Experts of a small language model.
Size: 11 layers, vocabulary 16384.
Training: 683M tokens, 5214 steps.
Below are experts of layer 7 (counted from 0) of a mixture-of-experts language model. Rows are named up (a neuron's input weights, with its number), down (a neuron's output weights, with its number) and show model dimensions 0-111. Each number is 128 + 32 x the weight over its row's rms, rounded and kept within 0 to 255. Numbers have three digits each.
Before each expert's rows: "comes before" lists some tokens at least twice as common just after its tokens as in all text. This comes from a sample of Wikipedia text that the model never trained on. Tokens count by the router's weight.

# expert 66
comes before: ":", ": ", "\n", ": C", ": S", ": M"
up0:083134120140103129116098089179160088111078148134114151102172141147073089133157096124163164150093152142134189089095129175118161117155098120097181196122067057164124098114125141177100184161105139152117163115146181182113152124127153120127185118150166105138077168116151061144090097130122113181095139067117104132138092152140126051155128112147
down0:152100143072121108167120137125109128131136129085140098164109095127177084077115118143080121150100122135120156119126134115097079119136100126132172173105121108109128117195125121096121130059170065097160141196126116075088151131166131176130187188059077170134095135120181102117042142119157123144154186137192097132161170095178123190129102112069
up1:206123163112153084077137129123168111179123108126141174152140167097104158117150170128086113101094144100149113149126129090142114123105167140061081113112126094191158164151186178081088059143085147128155185076122147104158087120172139109165128171113151133158112103165085133120123141120124086138141096104105121131172142075099133119111206171133
down1:170175119184120112130140039105115146142128153103140141083117092100113057086142114116166188122115059162139129141077076143153135183138090107138133104148114190118160113163093159166126105126139161175143087136121160111154201179156103126145194148229099131083127105105129122094143135113176155111092174142113100174143119123160178152089091118099
up2:120115105164114143134147114154131108159102157114154131087119148168180089192106089183100131134171091096110110091106021118081106142119106063102083141137177083096149147127114162099147213064128087150154172108107188139112102126148087098151076115057180125077182079134165132139153119103113150153124154145155129155042169093054143147115107111101
down2:084150172076123148103180159119152121092106114068142147191139148128119098153115195176126106157120129153137192166124120108086078151146138080114127084109117137059078125157148165155155140193149158147130114137093112144207139151112125167144116144178103105151102080079102142152207133154074081207166110125121157115190100191168104117149111104114
up3:148129124142106116111148141163146044116112085057114164081123122144111157149077087119139114131173141143111085085143084085147084121111144143118137097122125076112152148183114153116126053159140150098082081137150117100179120126153116105147163147104061106084155128138066102127097138198064099150131172131145104117153133165150128135081090129125
down3:077128139091109172170140134150126178115130065121109067149133163148167100120168099103158074116119134100082042136046116116112201110107109114083102081115126155137135139191125063115096074175077111120137068082111140135092100124103110156171110098128106069142135119105136142147095048115174105133174165136160141168106139121131108095113167097116
up4:117138118114174163015100103133175101186158165138147162147062211105139138081130123144087135138110195221098118111133077141116145105161113157122149185125161091101136149200112097128165086184150118098129119125115139156079109118130144157095077145123116093149133141115129127146150110085125134102116122191140125120119094150056101123122113107130
down4:186126191108137128134096113178089188170130141127137153160132119159118150183139148127143135122115083146147153135047104098131141048143132095097117150158128107097166098111104113082155059103115128148142182150164155151152102131113088099080103084143108165121145129112132137178140147173126066178173134062072165103109130108139124113121087114178
up5:129070134178165139113130208203136168152151076100170138146151161105099109144135145106116146165159175168156176126127115131145096124121138083105151133112058097142150151090146129140100131187117071139128155123119079144130141154061156150135162132128206150086129112155103154118154039120123129161113055076123062088125153059096086061087129144138
down5:094129108153133118143154190136140042153116113172105103174103137086155199104109168147093125135146101094136167129194116140129165135233116160127132139109148129142140132151142139122077144204128091083101096097110092125110135097135117161193103154125123138074145139106137183162105148059152104078206112131155107152164131159095113119149059167129
up6:179176073072141139089184117100087141115081089105174102143144142097053121115178148165104198178122119066132174117148148131180118132194120130158072126098055124142138161122180062139097175134100182128146149175113146125095165163147113127125114127103135132095084067096108114139168133109182149115136066079062124064118114149092115128102176138140
down6:150123106049146056125112183105129115155162125122091134127128080136121127152130167078073161113085086099181106121046072138156111120145138139092110071086160148157162134116152106144157123126094083107051095188090091151099100053154140143076098107108213158109133152146118145136106107174121116111108135116101122141161213127137156145109155148109
up7:123197138134136120097089069071127059195164120187128096143105089076162207132147144083138101173085152133137151164104137145152113214136172143110156163161051097120104147141157142145096086177144140118118154117153126126109189125087164117141151163079122159174129185096147134088165138169130077130172178146184107101077112150153138101115101148078
down7:118171169157086208121130102142095160141129128036123198147109142102156083159131099140088084178211136082117128084047150184158130130141163138148120127180126095105110128115099078125130091131120141161162132122084111175161143088147075122177086134178175115113119126137155129122075158121085197121046105150098143083128126113152125130075150180140
up8:121108115115154085188151108116167075129215080161101119101178140148116209136077142112200161082119138103136093142152139117126066154115101109163119154172146076090126146114145159131125148124146144100126145098173141104187157176156153163124177158107097083143084182098150183071136099151135139086146161145123134110114058087211166091171093117152
down8:110099118151140151200186123123145156058132127135145158133113105139116119101173182140092136120161086090170102155128166100122178160129126128183164109157125135183126159018117051125117172133111161070120109105105129130154139110147114121094133129128104173173109145123145204078154102175090063164105139154077196145136167148116147129094106135115

# expert 9
comes before: ",", " (", ";", " and", ", and", " |"
up0:126111162143150076154166099156174095147118144133116140086084105144110142149092130197143157155139151150193110086129144133122134161147122163139096166107122097137142107138141158143099088059120144146151128121135083136074132113069152129098165124120118123148140159096188091106101066119101116132113146099118083125118148126139139104109130110199
down0:162136134143112156129123197098086114105142131114175135104101221139121098158114132148145137130155110156119073151116145113174152137100109152149148128151100177146122134103168067149087111110131118125166092156111182121114156122122160149108132099135085194149137139129169160157073173092097127122135092138203154119142152100145114150114052167191
up1:089151143075105126123090061156170150157177149170116127145085166117139145138073113112125105133084111125151129109105153166132133146116064130113150112134110168105126099121148157149143102094142127148111113131153125121129053092104140112077160168165072115130087157151150125079177088121061115142083104129169134191047095094171140167134087170091
down1:113171154148112116070130134154140087102126070143110151135143156110140140123111082096124092158109127179115099072110128126150139137105188103080121137146110135090045143180123141094149137100127117098179154148108111174150095192105156144113111181082096100112108163143141142183122137112124161139194053163159094098141120127100115132112175116112
up2:127141092088105155151131127085134092136130179140109178086157117142166129124142081182128132097132046129100165145081127169147088129150116141144125082117123027112090157163193116057125189059137091121101107116140138148142105169105112129147076147110081102162163152139066116118165142130119103114202115147137086085152192110114097102118145172123
down2:144137106152112215107149101123138151158082132162110124092110148093147141130165095154077137121129105154112089137153073123177099125123100140138175101145120135145185168124117121127169107122150085170084157149105159119142155114174180079146079172094092130166104129112132073147147118145137122094181107090154163136172119130114144190133158123136
up3:098143149121134106093158038152171116100142151113161148113179173118133095120115109136122141121170103153132100145103159139081089123155126114087140095158153107161157127120108103129117079195131145089125156206118074151175088199133100196152153181113161091190191164107130084119119121127112148147162129182080075133075125101158103123111149098159
down3:138230142124144111200107114134110084133127141114184127125192079082139141135139052142220134142135143123134116094173121086170106162087130101190158165126086196131172151122121163125173121163147114153136150181120100126155152198162199160172157166219148157156104134093147079117095107118165079144165065151204146156139073117112142147106151073064
up4:149116115100124111142086146156120127130148066123162135152097156109126122164053079103138182137133102107118168193119174182096141141172130113184146116135122167166139125131127134127135142165121138161108133094147124168207126139112145199157132105167119120124173145120132109108127176069100127108190162167159142146129109189152083091120166107181
down4:169130140140136165095102172106091131078100122044072124131117133123107091109152134103154118082124128125108099137105116107109126155122131105135098096141095087132155115069147130211125110143166123146070054132117108126081168119118160119106133163189131120139102147119123178178105078103131103143142099157144161150108119090147124156087091175146
up5:107144159109127106149141150124150163142106178135131069141107117116117104139127138124087116218139137091076126145105070119114140172083140166158099095196159104108139142092101147152129154081109136118123132141086149108143175102057078117152155062138107083155048093090188087142090082110191092139125130163136140085113125136123134114109106158157
down5:095140100134095104142181102114153048159132123084100191187167087168142158144172156118122127130090141161110096108102097169114164164123125097153122062113166145125094124075135103067108102124108078095173123084173115111165154118136084154105210121079164109100152196052143117106157110120113098156133173154152113124112087139148116077134103214111
up6:156120163108127108173163093112171086120141123170195132157097158167164139126045159115095079133164133162097143139105147154152169152125082082156053124101127108110115145172117157136076110114107144061114162134117070095176129143109090162186160189138116087142143146121108144151127073121116131150123105126110081113143153092085052112160103130147
down6:139087101173177131180110182168097080164029086196171128113142095092107183186128160146134122106103113097118087115161089136132205130127052122168098092016184152116131134133121151129186158133125097153141134080179115071068144100133145131116119117116132114184147099105104140145144117105120087124148110122109099141166137133089084108153108117106
up7:156084123103114113155149107104150109145153154151164101139096136094145114149050106138124134055141074100045122145102152097064181138126111091119145121139134172098139147114103180145143127124160116104109199159169141092152119120082120130150183212189087059138125185184122078036149100135120128113121109162110128124140132144136181129144099132149
down7:119157081131134105094153135156149121110092114090072134084159137145074055112151141089158074140090133143123108162108157158080099082139074112140093092120137141147102128080109108121102138124187069133098110164130158176118181135135082136119130119127113105101100127162158155183083136096141103056119198110097132196116127102122153113153174195103
up8:145071179135087219113203093120095120092114160136138203133122176132114126102115143153069130133146118143176127111098076117101129074152138124048129158114131172100110146173097133191120157167131127069160160143136113168173108147100080092121141142151169139148175206114195112081152127169116171126149146126076108057130149124124085113082141158150
down8:155159100109169178172132098118080164129107143125153119126143106152172138146136135130095153138189163129129108134130118084133106142102172119156174202100094125139132119159160112120113144150124170061170114094092148166136138101122089149101130132148094196154134146154106167149158103123149139186105091130116074106147166151128150148107114112074

# expert 50
comes before: ".", " in ", " and", ",", ", and", " from "
up0:096129170058083148150137156176186170130142177109131105125116148173176117065053134106105122112113084115161112162127151105064157169125103172110177164130157078141121096117130084069174163074152127115170128140166157202096067123154130133133108113118104132162146159103128077147124097108098136144158098198190145128160117201143138161141164131139
down0:123181147101072180174101150095171189127123151132131115111121158101087098122129101109155122094128073129126162153101120116084148144114050141050112125143122167133164136154112118105135066142151108163146168106155142140064133162167130107093114135175171115141203103121032115116070149165108148120111151125165138152157191188103145162130182102105
up1:063192129169115099135116176161140072107058135174166128097192131147123173141146155101155085177123149096145100132099106083106161165157123110148101150172159075131119092135128129113183107135098080118136130100098098174158172126085121159156111137117133135127138122123099115175093128138139157161093080126083032137097112084115102099114103146179
down1:110095102173184115112149106167060162120174104147145127135137144112070131102123129140130132066092164188177143124194138119129150173122124111181114067130087144107151123077080097133073119087126167128096107174121130129063132132197130160119116105127165073104092117074115128155168130179183122161103172081134079160132120119154162106141102124148
up2:179148119128164125193159102129125087194138135168111141116112083113129179143171147123115090139095097096152107149128170149091096182131175116121121138137126078128131092110120147091162133118180125128150156117130083163155137089091122109135145174094074067163120113119155135079139121185136107191100137138149147123117107123073170157124134178165
down2:114118124099064132140091137129056107121081168162139092160104145091099104141176151165073062148137152126177127120149197135078153085139139146225100150142066106144092117135144111127096120122151150104172131112070130168087095108149111136167072134087160116112103180154047099121158160168178148144124166081082102129166129121050115121186159159164
up3:125123114120122070117089133154090165089128158138102126182140145116137123161165084194113099201186111142066195101115109164120087102135119164131090092095133133153148077151085132162107162130143137120076142149082124120145080184166127130140170094116112148166134143169165107132135096134092090144133117117201129102126165136188115105100136116114
down3:168130095095143155114206134072128081132151104155141153124080121073140147132127113069147104110135078081120145139147111111072156101144129132183097188129137149171165126141144131137111094144127090114139176080122160121126166143165077132129136124136105119104136121079171139141144124065137111122166069190193176149150150159100167118103169139125
up4:132142142179087158176160104103142120194121132168123129189151080123153122211127127167147127168135115095115125094115068082083133122098179156131140157135145150085126128092134167066095193139132087129144139152129115124158123138107092138117124114127154136126077128118075090148081134158144156141088200124143139103150133077097180078155177116154
down4:104176140162103122133132161121094147141100123102139098149137076113071159147117131169078172170206120083113079104113106145120135128150095069150070148092168098107138124080176144096155181079126140104138084147162167135132111077120146098142061128175131132178064147106090091150126081082139124114060121178098162119102135058075153192140183091162
up5:176125135171160150121140158148133116095172145158178106115064116130070130130155110155108190113114118151106139175129145074095115119153122118088172148117137138086107103116173150082120112157094147138144161112088137146173118132157143155152230123096138177109086164169108137172130149131134145169172166151131071157121135140166132092141139144156
down5:098075141169116153186122093107084146098141121094129122123156169124094081194172142111130130152132158088145145178196215176105130146097098084138138106073120027123066175148113198157105143121119100157049145150158123112128127117150130109099115144137093170144150172147139141121140103145113155127112064139170089141145141129182144110121158115150
up6:181120129077106074155148114081170121064152089026092102121132140127060121109127113128125138153170098134122105121118104115184124049162094138115166148153142150119153141106117108172142181113124085145112144132104126093072093090148106125127144137176177148108146136102143143156149083099060134121160130134091124131148166165124103079156103104110
down6:144212109140078111095133081089111167113092087150099146067107118148091148142162109147145121137116122113154157145137144171148110108098096176172093170093120131051144156139133136139097151092074098153104132152199164116127094140217136115143111116167166174058140098147151086187153142161137118089163144115134117156150185127067186153158186147090
up7:137133086164133128196114084167073138139156195096123129082097118098163097105078113143124175151210098062095189096114070169128148130088158161123122140116145185129150110146123142171148200114141104132062093146140106150137098163122126144107135098101114172108132133114164184127148100152119166135128086152145187148137110171132077106084108109063
down7:156153135165100145052156150122093118111105085134125087103091106108129135124096137188092094182130118133141122148134120133113156107158166089056149187107184107093075175160112138159075112119123090164203174167130059160147080158131143093117085150069178139192092145109162124103085117081089087114104172155172120088085177151126153168075118147159
up8:139122181140123148201098174202095080153158151181099133090183170157133132136124138144130162135189116087158166093125171147051097149121078144123159197146141084093146123136106110106164018124170149112111106133106115127163081098110118149161128135165165165105141176127102137118119182122138133153132111141159127122123163096139145102094114131093
down8:080113135177182152136138185094109153144065111095176157143120161119115114119180116143096090198108155181163068163159125166169153163094105181120147123178134125114201120197107143152145147148108141136155123122115122090156098190118161170105161112118136089134170163125139117140139103133088125124130114105092133105048077094122119104161109148109

# expert 125
comes before: "2", "1", "3", "4", "998", "999"
up6:119135107126202173139113160109107183143109119145117157131088151149167116163099179148084039142143159080096138106146181158147107151160123084097135155133162083129104087143088093096174094084127143121141177133104145125159106136126080129142090110087134069140136110136154145106135126110090109129119100150137118104192171106122072127123129123136
down6:157110117140092132127076187094142151140117108099070134126120168111107095140150149089152122111112099121098124158158130099135139176115148047086122137137170150156074109146174161138153166111115172083119070182127137102162156196135172165157129157090018131171130163104123101165156142158090155140057191166120121102041190122154082173135082079149
up7:110104112088102145108119133111083097122097100170139123068103162101223130200179098103128126043090115145097140130081067123068143133132133119191112144156126157109127084123137125132130107156157176068162092121166116140081149148096169102141121114181174082107130116055087121135108145096145097151189106126090147139132136170116151131091102097093
down7:179129055129114129154140128113135120096098125156140078091134135102118153097218109105177127134146134124151092173120127126188132087113135123089079103180167111154142090162159123123084111112099216179070115173094099172109107143129165104090154124139154096127117159162157099141118139114057098113173118158104103081195135148060139113219112144106
up8:134109136146154141112106122101144148141119129167136115111193143093142106133135161115119178136132137073130158147186182077079115142105133101093148106074155134108142143116145173096126108112119129118166132123094167064100212171063165176116119108102135080112146148128102147115090131112103128090131129170189094063162172129130172115080173112160
down8:109139116104142186132079091130111097178113125098154156178160127132113141146138169142155158152125160156155127075120144171146083172131133120181130151166095091131175098151205196121136133147080159125150120199116115098108165161107113174106159126131119144160165105141131154141080141136139070105097119146226094100116126069088157138163138154195
up9:115133117150171141110105123131112152109129106090089058065129165141089122116112127161128150157136171168139164123115120145191131162092099142138105160190107116145153121059156187123071109128141107054112114165100161156175065156091162167109122216160107086159114132128164090106150096151157168115141061160135180099156181130140113113088146132150
down9:107146146173169140150160151145130143163132140138147118239124090112146106142207091108078133115125130092130096109143063128079164074122138124155172112074111132114175130117088107128161115138154092136163123100147187108095154082151105146116129085133127141109141117091102145112092206095179140130140134183126085189111113130124123116106161165167
up10:120161195137116088124147112134140170104153135124134221113114123151121084151144162181146092075117149137130106150102135141091121191108125195155062174095136134133156149168153133115170126107122082135149200111133113118147113113077130181135140138161154120104108171074153147122071110110161182113101151119113108132186161140178080155081102143131
down10:076145153085155163121156145138188137093138131154158144134128151117098149122140085209142100128159119128118176090149159132102084128119129145136153103048159075104134133073115145139172113153060154082120092109197051042106131131125120139157147135108156176054131077154125118113133147110165152112106115108148145151140149149231161177092137131131
up11:108105141125141109171123134125043110098148171154136197093111190148140101153185125165124055142164058195104117117158147124109141047104156165163104101157160154118094094096124110130123145190141219131122155190204083095125099152109125120111085105169108189126085159136070132145154142124110097139113134140161192156149098164169141150077132106151
down11:111131191139055170072149096114103134083118179140099155119090158134154144079094159120113153075169128178123178160122146109144212118096124086133101130143191186158159149133146098110098118160126127123126082132155118172101135117121122103179109105132116085097084188139164103095085103156105079115132126099106122152120133147091164121149101134134
up12:093199130101137195101117041131093141141157076123063151193163138097043101174172153152153117179137129116155153120080162065094130106145157131142129121117127124131151072050122174131180176181107117140194103117129113196131113096181142094147115160081151145176170131114138102105179136138069140132162131129097099136177083073140187118105109156200
down12:132136131153087092149130075120120124122124143119118148127171180083180157103164114087160068119094131112133116123090115122124106111204109142138106102124143138131123170091092135137079156138159143143153189106133170109080136103046099128162086124148174135130161192150109129125090146109183098101099133154161134144132167137145110086218168105105
up13:095135145115172130145149088122117079103122157156109166093153161094104141160173114190131120106135129104084078087139121142072094120173107162164164071094144089157042125123120097090121145175120182079108104152190100073123117176101056135045091131120152056097122117168061177140132098124122129115164183219128166100173102108120173154095102139131
down13:150061069152123113099125171116147099106105101113081147166051156135158150098139143108094148079177099097100179157139171115148179151074128056098081166178136135118128074102128096094094146066173139112103070169126151144095152167144183167156171128096062139136111219114156102123098192136131121155117107134194095139091163121111158168169118072128
up14:109141172116123102117127166104077121127125117124178114100115079133075118132114161117078149150096147107132097128171131155141107080170119160118133127173072105077101185154105148135108077100146120075112102143153045072111111096190079145191123125095103140100118088045133095057108138138091124135118153097181122122145118129088136123123234148121
down14:069138107116110171098112169136159134172123130131098129089095108111154158125090155117108176133106120185149138123112153128140071131134146125097050136172053181114162138113167126131053163152146120036078110144153129164131140149241142090133131160125117117150060172101168054156177146158117181114129151099123158128077086114104122128115133136078

# expert 219
comes before: "-", "=", "- ", "| ", "- Coordinates: ", "- Country:"
up0:101112130050121109102116112093085080141124107162192127157135088124122142118102131106116174141083106170100145166109150162120072130188169141141193136123121152145135109131113131142183104182146150121098156121122073128152110100118153193114165092137048092078120108107107148039130133147151143129181109104177161122147074073126157152125117100111
down0:158153105120112159074092117098124095151175091151129141083159134121158155096174100167128084076136074139127105067125126156142120039116118166163060093104151142158108133114131061107214135160141135120141105094111082121102121128093068214142167133113175111124118120108181236122127128121141043190112141113130120170123119139195094175138116113150
up1:108165090162136116100088127137122099135126061145100177119124062114093170101082117161100111118123123165127110135050146153158011132119124108117152150052136131165190141120138080130132102163204156144075120155134125112121167052159121099145146117125140162137152141138164139121111147124079102149115146155154126140121143138218113119082116124103
down1:106126142123085210105150143101101100102118147185098149081096151129127093169145208139083107145081135120109092111124099145205100177089101175110104090166145125106140124102135118093083139162187096135109160141151088115126090203061110084144133074112143097114093173160082121160098111138119110098118079139190115117181152073115150061104145146132
up2:127119102158121111105093135092135091164152099127116101095140162131138131103097085115092201142143089105135156180097120138116147107184118159159130224091089116077130134120133104162136158224088128151156078167124138154123153145112149091109157095153114117091201134153086089126138174131119105099108095116136101128110143122108150139158133148127
down2:123088060146150083099145136175203102117152159136149116108045132141159161130138089097111100116087122138176127129117181117109169124118127128134156072103119161189182150117148097106175136130115140170149151155113109118151168085176118134148093138171176149133079111143103150135153123161142146094139108110111128159136160161090160140185126103090
up3:192144137145160197093119078077159103062071131134107147067085172105152183111140163145128073092185143120151181184152192132200077110114165107150083092118069110109151091107126142134162131148149143069128129118128123069130110142127154122057085123168086123111149121142150090127132050134101101109113109141180102051149116137151153137114122122160
down3:158128112127110115133147110123126096154149089124079136130120127103097172139140149159104084115130134129163074080138155151108098150134094097154052072074151144117099150138185109170094109130123114125101130107144168146127089082111065155090105148141181154089130123110126102115133117120098131092035112147128123109163055129117132129111152079117
up4:133143134105129161086119107132150139097127100146113139149130137125132091144111083116144142132052166117121158069097192118105145083148123137147061082144092117130149135097125145066115078108136092100130146174104147112099151177137129186141116129179113116160110109163069064126180104137160152115090120105152139127157189129129127089128138098142
down4:112150146181171092092135089135100104177135156061115188112166068108155073165106129120117118140130154117163077092104131151081152119128093141094048130120142130123133123135091136162098075154132179137096155140113116105097150097143131151124126138151077099087150132099142129179206138094169086103164104118121058136159139135124114124069092214139
up5:162129159138125085150160197174149116100092052151183141088137109149133134134156181188175076151124152139144089136079122103150146129082110140081096056162164141131100099100118106175136158132139134135159146136118121125134095153111087103200078123091163158137162095108156197089110140155139155135105077088130155121137147114119108165079177130158
down5:120145130134139121143143114133091147169145142157100143132098117159129136127144057181149176097084121050076103137184175159176175072133137090106203096114176131124144128203124107068088126134149072097106150117158136161130171179097126150087118025145108094111128111119137149094195106163107078109165103108167085156138172180123135065147089144065
up6:113127144123190096112079093208159126131148062119076180125093066123201081099142135128080107195083147175144090089105057103094107114102128116131136114168149183104127117096133161088153113130133135122116121138122184123138161159120177137066149115145100116126186112130143094090114131154107174137184118080143197088095125180143055135143096195149
down6:065098183141115149106180135058143153130126172072094115124222176095168164175151158170109140140124088144156157086096183118109094175102199131137138183083071121078155128075118096107110169140125117156121110098140096095116119186051161138154086174121159111171099123158108178183142144113152102125142197124107138081157161099201140149150108130056
up7:148133126111116147070211067092158117118159155033142112157136110085176170120172165116180162143136141169120153134135126114094114141086194098064147088110118173142059165151117097157094147139190070098109124151101112146117111136120102075110072139183151116167169129135111123093095111140102135156147141149132082106063078163117130130180118131101
down7:088129113088102175159131106173165110169109146140067145120057099142129128121110151090116121131102194148186125157190110161150079143081170142178088098094168117167111143122050102074108103108139150122145167140146124140131106131150168138156143109113182135153118117132139204072107176131171145167133112120074088115156120075148099167122097117100
up8:143105133135142111134144100137157031110140080100108111047167184170086125103094107100143165161109141126091124119088092123163114128138121144124088138096132116167104183087096163162093142131143175115126122124092114111143100151098132111078113138112088165081143101140223120085164124112134119126113149153139145133116068161141176127086106148143
down8:164123169110165203128106153111090095029106169129130099181110089116128152169141139148120147124100083095131113068147114146132080136139164110113170133121082107115124116187139140141152135094088103151154148216178136143124130132140103157148101121143134151161085071161047188131119159113098109163148030129149143081131144105158111123182119098108

# expert 207
comes before: "1", "\n", "2", "0", " such as", " of "
up6:127168156107106184108188122155086149150177085144136151131162183119190080134163088131073133073124126125181144165132089124127054128074111127163132129154161082137075126123086085105135163140137133118168125131137162162149136119148163138159235117118121130116147151134108101133118103129082137163114095179145166063154126197212121071125126170136
down6:102074104161161083115059139133156069196138148129108173138136172131067034077130100151144148098110131081103164146167111143101111062136124144094136130145099076110097133081127208145172153121114178130154110093151117138094136111155088152039126144140176147136127138166090168129152133145125178063105091128173134177142071089145124118143153117111
up7:078142145144104179144146091121120141173125183088156131134152076121145106100181143175045112111111094181095144128110111078158152145098131104173128148114124127048138137084116172141145150160044134080143088171103141117175118133169024127164116110179156085116128123062112157134125070132122147129131140138089127117145184126158139096115164115173
down7:162093081163162146132088188147066109127130107102094124072186125150118147111097118152072085028108159196140042135152129095125136135112166141130091156108155120085143143056145176108169165124113138200143143105166138129135155191142125122166155132151134123147135109101151146173084112167113089146130140084135121104171099139104177116083114138126
up8:135161141073112071156143104098101165134130099116114160133119139101117124125159147129116142175090131050124178098130193120130064071153071131082147077138153095156103118123126169136150164120058105022078058135180122086160097161126126141073112130128154068128133144124124107114141104136121111110121086160135163113124056087139144146141203135103
down8:130110071158103137094125114164150125095177135067144135167103134172128149148146179152150180140144078131121143172149135095128189148091037094110150171122118149128088168072143140113112148125141142143090098096114211164126129099112181136101147143134056145185076191117196111142154113113128125152146115139159111173146113100107142100140109108122
up9:104158146088120081082124136126135115131136091175109170158109169132099133105146101119085079098088130118133091070099174119105080115141058094174149145144146099144071123089059092148132055123079099125098092210127154118145121115167141117125134112131118106118115135127098099131105191237100127124108088162200087144146132118152127131176117123159
down9:153156109129153128122119087128118127138193118095155167083178097199158108132114142146134122138179119121153071140168124112145132136137089135110203150131096134102110160096119138106135073135175190129137117128119139189159152152144127154065136114048109125040136151137166135112200129170161121108151134159153114156129125169139133116183213065100
up10:111134134109059159115115111107140136112087137126109112041169140114171112157073116157159146118163107180131114156120169116111174136059115193130133128159137145131142093178103148137133088181170184124143078125149114126145096127137086134121082149154176079118152121112131120121140117120117125165100164155122149139176167116131130146096110130162
down10:130102167124174109107140128174110148134130091164212115150108119171118143061116191113162176144168096141130091122073099097151149140156093141153169102084180148130104125112122184162133065108099155160107130131135119148167125137138121164147138145159088099146108152137110165113080000158116128127127112129047090120107113096094082110099130126146
up11:097108137153114120143136110138147153168099150119153146116053097142146193106158145100113116115137068099157069160114153094175142127059142065146062149088119159137116185077191157141140179121128107102165179143116155160107122194123128098117108120074105145104173141092086123104135170208122136137156128127094146125162199133163103105120206156144
down11:138123141110058126103141175097153106132117148126091105147162227101131165127170056095131118115104109089137228143173152163133107151151110112141070131096107124146154175097109121158102123123103138143107111124123142118071197131077158100134078164129089129141086101129113065096139162131128085118158170167167167085195102130107155140126171061154
up12:089105092120111172120113122093170164173116092117110103129103189142146097077185151121071113108083105134176149127119132115167054090155087106106103132084135081083109108159123152162089075146116148074173086109105139105145098161150179104113128172114112142158187130092181122116138177149118142174187202155143169111183139115170112148098108117134
down12:152094105148166168127163102186123091172139081106160139154121164126108135157189122095107092123146101114160137092145176139098102119127114086075107080093120102113137127127082129200103141137107141098191107069100125086135152064104136127106119136181116129110169109126061089093074149180160126117143160167124143161130101133121155136066181103181
up13:108119149163096108096125160143132169126143080144041092086059151132083146130148096122117117103123100051119116105131134130061130121121131190121130106126119085088127108157133128107133124068171118142166139131118136130164149093152161137133157147165111168164114106096113068139142148097072122090150095149137104135103166101150129080203172199112
down13:109152161160056168049124111121145194157117116170116184140136156151132142103149127102170126180158161160155162106067159189147086188153180157132142111202079099051102125114137115145138064127182113115098119137122128149132110085157093120131136169096103159094116140145158113105142131136108164172078116149116143108171126125089119135132173138152
up14:131130145126090109128183084125106145128124184149200080098155080132119158148120137192115148103112100133129162181110107117143148105133105125178113064094134105092084123139123107152095113156145062097118144132155074103120113168146128157190145074080111124200113141087122128083127144149140129109027140156161129127131083109131112128155145086099
down14:090136111059104078218103071104179146093131119124090133123157140135188133065124125099134140099100155118094128129085123077147157105100115124106127113134108124070063072140125180117120192101124138107084090087164126117120119146156146160154139136114077120112211177174171143174073077136135159099114121164130241180090129104140103136202101100132